Experts of a small language model: a variant of Adam for the experts.
Below are experts of layer 4 (counted from 0) of a mixture-of-experts language model. Rows are named router (the router's row for the expert) and show model dimensions 0-111. Each number is 128 + 32 x the weight over its row's rms, rounded and kept within 0 to 255. Numbers have three digits each.
After each expert's rows: "mostly gets" lists some tokens that are sent to it at least half of the time; "comes after" lists some tokens at least twice as common just before its tokens as in all text. This comes from a sample of Wikipedia text that the model never trained on. Tokens count by the router's weight.

# expert 21
router:124129102170036129157122153127125127148097114105090146183130164144103128123170160082116148119131156147188179155133074212141108096131091122112128153080130184145153175194137132125079125164144103133145066145139087107155153111111117156093089101164131143093096120135120129118147119121218121116130198096149084154129189177088084121097164108191
mostly gets: "List ", "Team ", "Total ", "Division ", "JPL ", "Award "
comes after: "| ", "the ", "- ", "The ", "National ", "s "

# expert 9
router:109140139155082129143179135129113127159059171119179115144119126127140100139152086128113107080140101160136177122102101227138123181108140135134128181058161122123081185127170147166099100186132096197115090189159153101107135100139125141102127127166168140112120083082113090130139180091171153106117137173142184100097214127122094157109170186114
mostly gets: "= ", "\\", "See ", "· ", "JPL ", "Coordinates"
comes after: "| ", "- ", "\n\n", "; ", "MPC ", ": "

# expert 41
router:125107101188037128158119118127134129128094168142165151152172126124116103120154127136138055092157135107151138105130114210158145095139118161161129170043134083133084167160095160196128070232140107160110119150143197050108126145122119098106114068117116124145128125071139121145188112147209088096098145147117183146111162129115116129101174108177
mostly gets: "Best ", "village ", "town ", "Full ", "Singles ", "once "
comes after: "the ", "The ", "|", "W", "\" ", "E"

# expert 13
router:113089122183095129168113107130130127099106104089162137161131082097088163153161135144178089155126169184162119112109143212147139088137099158125128112102146141100112163147097127129114097170146114170086115141089152070106097096113142100109140041120097121107122130085096137108159092170231152114062059124130114166116182152168095156146156098141
mostly gets: ".", "|", "that ", ").", "released ", "said "
comes after: "\n", " ", "0", "1", "U", "2"

# expert 46
router:142138120175059128175106127127124129115073141084128133170102078173108179164127133113129105169143116192146080145108102202180117121127121095138129111096162116153141172140124169125091097114115133096128102132148158084136193059088147120117110084162119122116181165103095170103170125155156117119103083138141130119090138126082139194064137147068
mostly gets: "'", "\n", "\n  ", "′", "' ", "’"
comes after: "\n", "|", ")", "==", "===", "\n  "

# expert 40
router:157139142179008129164082141125126127117086127109146159180101169172127117142132151140084127128165140128163076109125178226182138140110088167108128108129137092131123139128143166095145130117139103136072148127153145058138141106135191120102124077172161115136231197118131132140132147128150137176124142123140197110104153088142117148093137155145
mostly gets: "two ", "several ", "three ", "four ", "five ", "Russian "
comes after: "\n", "of ", "–", "as ", ",", "."

# expert 23
router:126074142183038130134062126129134128120114153111127157093182156130148135110135140108137051166147097105180131104105142248176129107185140153114128124148158130177127106117091156115112162148123102146112122150124174091084126133125156140117120089181173163113225142075183111079131169062115147106140106156111093119105162106135150144121138140161
mostly gets: "200", "201", "198", "199", "202", "197"
comes after: "(", ", ", "the ", "in ", "- ", "–"

# expert 28
router:147082087188031130134081165129111128122132118107139111152138128099094104146147158122154097127200142174169143063126136201185148127074165117166129172117124105161085187165096099109097172187128087123096160170089137096140169059131187088104101078151094131116159200112124073129175134126197145123102070118114137144074118139179141125114125120155
mostly gets: "the ", "during ", "into ", "after ", "South ", "in "
comes after: "of ", "in ", ". ", "to ", "at ", "on "

# expert 19
router:148141113157023128141075144127126128140119079094129109123166156129121097165153138154085084107164166137141026081147179206143141124156124138137128178121121109097090193153123161127109095132121136139159154134115187081149133119086088114130120078174137137113155124152137153148147111159210121159073135149134085164054183148132068142130121122169
mostly gets: "\n\n", ". ", "\n", "). ", "\". ", ".\" "
comes after: "|", ".", "==", ")", "===", "="

# expert 58
router:127097112185081131186103148126135129148133172154149168105113144140099163157125189116160119154168108130157121068094167234125112058159108145121128152126140097170130171174109169173124092183089129112096084164133124073128117122059127143144157077152121143100177155061119117141125148099191126094158136085129163104059197113117099117133162076121
mostly gets: ": ", "): ", "/ ", "| ", "—; ", ".: "
comes after: " ", ") ", "0 ", "1 ", "2 ", "3 "

# expert 7
router:116150105171045132183109130127133127144071107124130204161113118124106155128083131071094107139186119168148081081099143211118131129125083146141130118108168126117135152178159210121105084173134112127105072089101167083178166070160130145150102120171095112129201195100166161133098139135191176166128123137172201136085164126140120144105166081167
mostly gets: "\n  ", "); ", "– ", ": ", "* ", "\n "
comes after: "|", "\n", ")", "\n  ", "===", "1"

# expert 16
router:145121134158064128182098104129119127100064170149121107124089158153083147194128187166157118172145151145109158080107096249133129094116068166074129099073155133096108147168136128109089071175085135180108129094112162068145163078090117150120084160129122074146170171064169125132165093084164134128140162080098169124106116142130139172075177148153
mostly gets: "been ", " ", "em", "ig", "Mal", "re"
comes after: "| ", "\n", "; ", ")", ": ", "has "

# expert 22
router:128128136149054130155100158128124128105085129140165172149091171111142045140166133134105137166126172154155129106136165210148090084143122178091127131106228105091155166117125164148130123147152093124094070130095113062138174135096118138107077108122126118072140139070112146156128102111180120114051216124093115137076198166118135137069157182152
mostly gets: "John ", "J", "David ", "George ", "James ", "Michael "
comes after: "| ", "- ", ": ", "by ", "USA ", "= "

# expert 0
router:135117117186038127164132140128123128177131168140159161160103097130107156160157119149159054129138137184147123120056054183206146130133115159160128114101126109154114163144137160095128121137174119135094123147131154155157147118166083133123134093131150119075162144082160137153161142131196149128144100156146207122109162120164111160117136132113
mostly gets: "the ", "The ", "to ", "into ", "its ", "another "
comes after: "of ", "in ", "to ", ". ", "for ", "as "

# expert 15
router:131122167155023130214104104129112127100145174122139096178147168132114124137124071111111138108202115142142105084116092213132163123070116164112128147038123146148126123176097103180084079157187086160114125159109182069121115074115123132158060100147141171107144150090154101178170142091156174116063130132204169105110138151114149165103151168176
mostly gets: "which ", "and ", "but ", "who ", "& ", "when "
comes after: "| ", "the ", ", ", "The ", "this ", "), "

# expert 63
router:155099124173095129161074133130143129112095151046136138136150106135114119111180133135119088138122130149120162053094089249109115096178143086145129100077161139229109198133143137147109080138130127143141132117152118056130154107133141144127142099166136128125140157054109147134131142139144163113120131127138136122056161075111141124122172150114
mostly gets: "200", "198", "201", "199", "197", "202"
comes after: "(", "201", "–", "200", "202", "199"

# expert 36
router:135117129186068127185081113128122127102114168127165081137094146127105144175122138150098098102160102135095129099143145209176165131089111220124128129082170137148114136149142140142133064149154101128104142183092129072199183094138077167142073134121132157139157141069140132132187173127161145114082097110126121104137203188155153159153148129178
mostly gets: "-", "–", "and ", "but ", "It ", "this "
comes after: ", ", ". ", "1", "3", "2", "4"

# expert 34
router:108157110139065129149124131128122129095108114157170102188081125124103108126122117149083077127150096152179143083106088182169123111159082132144128118101180105096143142090090186170158130190124117143128102144110128066089176133140090157134123072172129118079159150125181181147114129181184140188020147138135139125067160150134168135050170176152
mostly gets: "as ", "John ", "Robert ", "La ", "No ", "As "
comes after: "| ", "- ", ": ", "\"", "such ", "by "

# expert 56
router:146123142230000130116091144130145128126105149140202125142110103131116198174123164107142105157154135121162139054138193221136074112166103167125128119092090101181143149128093154154141157157089123153114059115131157075121099086118142157131109113176150076088157144130146165121185062128126127101106093142113122131076126181171097143052159138152
mostly gets: "has ", "have ", "had ", "such ", "made ", "about "
comes after: "to ", "was ", "he ", "and ", "also ", "which "

# expert 31
router:109150074172014130142103163129123127138076178106154134175124104106048097148113106094128059214115103196187186108082112199142090152141140186156126110076164109104130147127166169167098097134111139124120121114127154096134163097119170138099152056175161147106216195129164105158160131163167129126111136109143147167118194127075142102093157160143
mostly gets: "North ", "South ", "her ", "him ", "died ", "water "
comes after: "the ", "a ", "The ", "of ", "s ", "his "

# expert 1
router:131068137186064127188072119130122128076061159091151150159103085128136130109177098104133081125145123135138115146132139217147095178155155222114128110089113115162164177133185118184079152133157133119108093174154157032153099092143179104094106070129158114123181161046116122130174110122173143104083148113133154097068161140157124183119191126122
mostly gets: "3", "6", "2", "9", "4", "5"
comes after: "| ", "201", "200", "202", "199", "–"

# expert 44
router:137072096196060128141130143129118128111110160084131161126138098158134102141134140191124093105113133144196157070098069240151134111135076132082129123121153130158158163104162170159143116199129123182053122138115184124157120115145102115104108088174125095101201177126149108121116109166124138131085130094124153143082188152134127139095127116157
mostly gets: "his ", "former ", "199", "its ", "Best ", "198"
comes after: "in ", ", ", "- ", "as ", "(", "is "

# expert 57
router:133112107132081128172080142130133128161058171048171146099168116141078154154162151142126141183112143134141095116096135246139126121193094121145127109090159103204122207174130127099098157082152085110131126103102153073155168083170120147161130120181150161139157138097135121122136120109169130083120112089135115113092131109081158155133174194188
mostly gets: "191", "194", "189", "190", "188", "186"
comes after: "201", "200", "202", "in ", "(", "199"

# expert 29
router:163113108194078131152076160129129128110128175084153183159137160089140160170164205152132088159180102133145129129083144207167155125075106162092128163128181094154091162138100141124119134120090096117100131145195146062084133095093168144115076128151105111127178120134133134138173124119219142109108157056123165148074174093095155122148150098083
mostly gets: "Al", "You ", "| ", "It", "Wal", "Is"
comes after: "\n", " ", ") ", "0 ", "1 ", "2 "

# expert 20
router:143075133177070128109086174128132129129095115117152115092125128090108162163100142133102064114185090153115097114169124241192109087084124154123128134111153082131149145114085162105113167130193124111104194149147154056132142102116140167123130055148130148157146119146156149108121083127133157151156088138130116133094194093116138195089145121130
mostly gets: "\n\n", "called ", "served ", "became ", "established ", "signed "
comes after: ".", "=", "==", "was ", "|", "==="

# expert 47
router:127127115164000131157117149128130126144079101131151163149086165152116112165143170148141080088153112125180093084068159194190165111096126178101128146101169084150099091133145112136167134116126120101070094118140186056117138158150161153114157040134139131118227137141173157152091155143231097125115130111159135129080188133101081112128159123201
mostly gets: "000 ", "9 ", "same ", "several ", "5 ", "many "
comes after: "| ", ".", ",", "–", "200", "201"